python train.py --d_expert=96 --moe_layers=[0, 1, 2, 3, 4, 5, 6, 7, 8, 9, 10, 11, 12] --router_score="softmax" --norm="rmsnorm" --tie_embeddings=true --extras=["capped logits"] --weight_decay=0.25 --lr_head=0.0211 --batch_tokens=[65536, 131072, 196608]
Below are experts of layer 5 (counted from 0) of a mixture-of-experts language model. Rows are named router (the router's row for the expert) and show model dimensions 0-63. Each number is 128 + 24 x the weight over its row's rms, rounded and kept within 0 to 255. Numbers have three digits each.
Before each expert's rows: a language model's description of what the expert responds to. This comes from a sample of Wikipedia text that the model never trained on.

# expert 20
Description: Table and infobox delimiters
router:072113137131140140125133146087154069134127147131148178102112124138149133104155128113163163103140114134078177144145127157118139068116160114104045146094165129113089095140171169116122144107142131

# expert 55
Description: Locations and distances
router:151124135171134142160122105112096115111070126120131150120128137102097154169132118126126133124154136147138113093136130193137105085153093180100155135140150124143149145128159101112135104136099134

# expert 18
Description: Name pieces and school/family
router:132138143155090109095122149124129105169087165115128146141080161114118116106127160144100141111108165079085130122092098177158140117137112051144105125102122103135121149135087131107150114113129111

# expert 7
Description: Nouns before prepositions
router:089161128129125160124141178086110085126155123118163116109081156114152149154121124168082124105118116093158113094121125096142108080116128117142120122135108155175172163131126139125114090114110150

# expert 0
Description: Month names in dates
router:177091146136151150118135103143099135135090135155155141144083105157127121108145123108148134103129082121106100159132184113160093110141152098081139105194070127128134128114167187125172100140129116

# expert 42
Description: Quote-introducing colons and words
router:103134142155115152151138125169099144124151075111100142116108140191132092109106127159116153120090141120137168146111138170103124118173140110127121087116099084117163125137108146140122148135154122

# expert 41
Description: Times, scores, table breaks
router:162081164164130115113146116118153130131088099087108136150162125134151091183114092107153144098105083142114153129143131135162129129163102128093134100092177115141136075092134174132057100142139138

# expert 63
Description: Mid-word fragments
router:159122131118129102150161133150100081168128136134098108121117150107138093094162120121167152170122113153116155142089150144158113094090149113120142105152081121133115107088102149098109134099103120

# expert 49
Description: Mid-word pieces and percentages
router:145138112124117099144174158147123127160099134078117115069141097119121147130105126114111125108161078130143114130136104120125080126116130131087109131125134079111108122149093136100176142124141097

# expert 47
Description: Nouns after determiners
router:105153115141129091102120127125128150183127111115149095114158172172119121131134150109135115148176147104131077103089166120159140115132086144140132118148138159120113142085122161133091110104100126

# expert 29
Description: Relative pronouns, plural endings
router:134131114119141126107131128103117112126100159136103147124118103123150140120143125140070100059161141080139091145094083134180148125154127119161158156125134146105144133128149182156132134135162123

# expert 32
Description: Line breaks before headings
router:136122112128084135156101101135133111107148150089101146081133130136125141156149142154157163120168131128091112116157134120077115062157149191101133138145103097122122125144147117090151138080130136

# expert 3
Description: Closing quotes and brackets
router:131104139131140124153169112108169078151136129125110150091129111143129209163128131105133135130125156142095126157078134118149134154127101131081142147159118163116128110132142130120118141160093150

# expert 34
Description: Of after relation nouns
router:123126137167093144102156117149139097107162119168143146151119090117121142100094119140142164125141114133116125136104199097077080110075126153139148109105167159133130094105139099116152111151127146

# expert 4
Description: Table cells and numbers
router:131128153176067116168096167111114119066132145125158119131105078138136096162164154139088124102136181121115068100129118112120119098127103123129114106149152127148118155139143130169142137132112108

# expert 35
Description: Past-tense verbs
router:119125142125113142119114143106136125176166137155211158123159098110135160129112165118148129090129149110130071132085152058078172112145097169161077100142110125180154175123148137136121104127102102

# expert 24
Description: Day numbers and table numbers
router:122074164156113095118126152147140143116116094108077112118144123093090120127095134161174107096118068127125089116126167136128083146112132119110138141105180150101148115112140107142108155121138106

# expert 26
Description: Nouns after determiners
router:156150126141093097100153166143102159130140152056094120104155135090132164133160140149140109136148134169116094146104126120172151122116146106106121121132149162115114158105093125162139085107137065

# expert 33
Description: Determiners
router:159112137125150122130127126103143122087156130166144131141135143138132112151128137133125143123117053109110140114140167009078124156120114131148158132185110088130091140130117148125091111152103112

# expert 21
Description: Table pipes in music
router:107110162110101127169134126161161112115106103135096121092141096129096091121137138196179117097129127186124100173069121114165076146096133101149096132083138098099113139122120154139162123169150107

# expert 5
Description: Table pipes, determiners, violent verbs
router:150111150148147122126098117136172161136126125123150140145158112152095089130119133135196111093119189130143147163151107160119133171112115162163135151157159121107124144143150145147092103096112107

# expert 38
Description: Results table cells
router:158121106140155109140098145154117116097127108057113137143165158112119105134114098122126127087070105125106094145124089096117121152142097110125085096090146150097113115104094105178097094131109116

# expert 13
Description: Descriptive word onsets
router:146143110127117133130159159153140144118154118113112127137086149101123077123121074141165141153112132150139166158103137150130132118138133144129102143119112100066099114091095143129105104103111129

# expert 39
Description: Institution and person nouns
router:135170130145150106121111141148120162113147101137113096125131080098128129143158109144131109160131130132077151148125093123111166162164146112141171113141102152136107116172115157106108145108137153

# expert 60
Description: Pipes after team names
router:133107128140134101132075117147128134125109125122125152116121087151179069144150124169110156078142149141094129119108113144109151100130136169088096140125129128153107107108123103164084086151140129

# expert 36
Description: Sentence- and title-initial words
router:094117115116110127172148143147132146162157075127134099080119148126131113105131110156148145123094131132059168135125113158124138104143154152090154135082138118142115136146131103122145147118121099

# expert 14
Description: Infinitive to, clause openers
router:166088114125147093123142120089152139115120117128113063117096152164138107133140135129063161072092109127141134132064163102139118148077109093138110145118123113079162130111105107119098130112139118

# expert 37
Description: Work and activity nouns
router:100122139110159156056186119127114126175121123129144148153120160093109167119124120129118113123182116145099128081117113119163129106148143174154113115153079124144164147128101162088128122134140143

# expert 10
Description: Sentence starts, word endings
router:157183115162076101158097161182113127124136140132148127104107156120139131102158113133089145086145178136091134122104111140146120128167134102113145124110118109119105097142105140162155146164118144

# expert 52
Description: Word-final pieces, possessives
router:119123153121136102154093125106138128117146119125106090105141157162086071154116149122115117100173155120144123128142085106157117154159177152090131151126111084130132141141145109124101123118117142

# expert 56
Description: Mid-word ar pieces
router:177117102113154096158128143147159089161125104111091108126145179146116128105168153137155148120107153121120141149143149145170137138113154151091162132107132108132117164121088163163145120112113112

# expert 53
Description: Adverbs and discourse connectives
router:120151115134131137138095145121062140168134094124126124177149144125118150109110128133103128100153159130117080127122155090143148148104142124124165141145146156099093136101088125160144145148135090

# expert 25
Description: Noun word starts
router:129099161134122100137143189179111122129101102161117110122125112143113108067089134134099083121123132093124098139151169075131156124101098140160176144126119129116072146114139098074123121107141121

# expert 19
Description: Given names
router:080108148120147139134162119119119139167153146119115095127162103164073084129141072126105102161095105121161086140169132082124111154085097149140142123126154153131092126149167083149158122123148157

# expert 28
Description: Personal first names
router:113107140158111157116131140099103112119111113131113130123153102114093124120082133104174142143150131148129142133126128090084132154138083104140125108096168142104107093158164143152150137131127112

# expert 46
Description: Word-internal syllables
router:106121092128126120122109138129135106149139132110113124139103106105153108134135160137125127096206139129081133108141125161121125093168114106108098147134145103123160138109163130094104104114122107

# expert 30
Description: Table row line breaks
router:147136146134153136148125113121157114097127102101111124145162116158146146089154108104107109140154170083118166107138086092134127110122107133118141121130100148105147131129060114146132075182125100

# expert 51
Description: Abstract noun suffixes
router:114102127149132131137147180145074082122129130133149124146172112122112109101137153182100086125131088153115156128130111129126168146137119134109133119155115180136145141123139152145138120143144102

# expert 2
Description: Occupation noun boundaries
router:137162131092130171122130167100126122133138108103152122080142185121134110145138104127149150104099160121127109150109084121128178096158118164164153139150114145140123164140111180138119106134137151

# expert 50
Description: Institutional and academic nouns
router:117137143114126110148182167109061106165120143124112128124116152110116175152127126139101090165140109103105126132121157103137124129137147143171093134124098169085126146126145172137155128070121112

# expert 1
Description: Name-final letter pieces
router:117120148116101106134061108136121106117102152161144117144123134184157105110078110145134162096187179126100135157157154101095104051168135108149152113108143085092127094131144151158101123150112130

# expert 6
Description: Small table numerals
router:138142114137112095126124135127168115118102144118133137115162155137116167135135143133143104130146156129170136108117128145131135157098089139072152148127099158139146121122131160125135137139165154

# expert 54
Description: Sentence-final periods
router:155103147186126112120148099125124155125131125125127148098130095135139136135094118099112142129138136171108149130136083167146126114080170094126121144123103119113113098130091168170096134109141077

# expert 22
Description: Table row separators
router:108125196152137123107103123128129114123108108114137128143138158161111133102084172143150157127100156119126110150113169140096144166123132074152131129116182096092141129126110163121142140111122114

# expert 62
Description: Quantifiers and degree words
router:146122069171117143099116152149099143145132117135135109126156167129121121125113113140170139121149209138145088192143093112116130132152153156135145143156161116114097136127162129129111138115141171

# expert 16
Description: Abstract head nouns
router:114159116141134157100176183157123146175104101099135102095114169111078148149133125113079083143159095117089090142141128109147129143149134144144144131131128125155110151123135142122136137131135103

# expert 11
Description: Abbreviations and brand prefixes
router:105149097141132084123165175140128133130103140152089153066157150150170137164108108169149112138116079138141144121110104101151117151084128161154131118090145108102115129126129145081143146135147141

# expert 17
Description: Mid-word pieces, civic adjectives
router:116119131139115091128114135107079152140106136133107136094128141136131156107112120158122143093111101099113134095102164151118126119096103139071090094146120162104104166142101160132163117122119119

# expert 23
Description: Years
router:168127133149167112073138127153097147149092149099082112103143130125103111135145097116137112134154125149167138140089154151174103155098128117134139122129121071128131114138115131101122127161133114

# expert 58
Description: Consonant clusters mid-word
router:123148119091145166146101139102123122134099099138121098110118139085157158134134154108127133115148163132175148078131174152100102126106132110076127086141147126093168120098067136163140116141093120

# expert 43
Description: Sentence and line ends
router:134130131139099130175164126085131097108110151148127171111131153110178167165152112128122134157110148147143178114099119151152127164079091073139156129122132150115151120094128135124134176155113109

# expert 61
Description: Name endings and narrative verbs
router:169129173157089120159090093129118110103151105142147101141133140098152156126127141167115148132123146144077135144130123176138140117118122114132148119110114198116121110151108167173138118160132090

# expert 12
Description: War-era and header fragments
router:116069097125159094087158106140135105138121122129120105141069176130143148149161100124103129131139157137091167108167137153133141126094152137188102121162139113130122178107136154092104108136120135

# expert 8
Description: Foreign name particles
router:152157131132138145135160113127147140135155103127092134109104096129127107138086135133123143125138148184123156156150104131116124133108102156160108143130150114109129103091110143080157138132105159

# expert 40
Description: Prepositions after verbs
router:119155119108132093127107149124142150161172136128125139158117145122135124112153133129106153132109113144125094173116168151087122088153135145141113124137112123154136196114125096134123115159151097

# expert 9
Description: Line breaks in lists
router:121145143169141163137184139128158125147108135145134138157158118094123150163103110147117115177176109150079182160122111138133097134123126131097139130081095120098140109109135133142123142108142151

# expert 59
Description: Codes and model numbers
router:140124098145092095147156096148158116149104125147120107114101140085121139199081103130142094115129163130099136175136108162163148172107109093119140172091145116105129128110138140111154128110119082

# expert 44
Description: Prepositions after clauses
router:108101097119079128099173150125109131104116151105136136101113129107149099130156114127116159112115202144125083166158114141134099082098108155157155107145090076122124171107100127183145146115143136

# expert 31
Description: Parenthetical dates and numbers
router:161141149130128088133165123144166074157140122142144110130160163161113158099100115135138132154160123108140159087156115177090146099134147112113132147103105144095130144120130132151143140136139080

# expert 45
Description: Foreign name pieces, sports
router:140127165127152118133120117126165097145146117107118141128182078146132145104171160165128130166125157154110127107131108152099154118118116164142128077181094128113143103166101175159118123151098125

# expert 15
Description: Table cell openings
router:129128118115118119134128103137184115128122098132098118153102101133100100154168092172175108102096136131124123166126148131088108130137136089146146115143107080120140112165153163155118081120121114

# expert 57
Description: Place name starts
router:169105133167116088107122105133096138145106089127101091144073134144110145096109113112095151207090099101137138078159152145167169137113113163120146140105169114142111150109181101122117148114105165

# expert 48
Description: Mid-word syllables in names
router:157148124132161125134150101099143113119118128093112131153121134098139170119144103092147147146134132165137172130117173134144143092163123109077169071144139135143106141108151155159139108125105125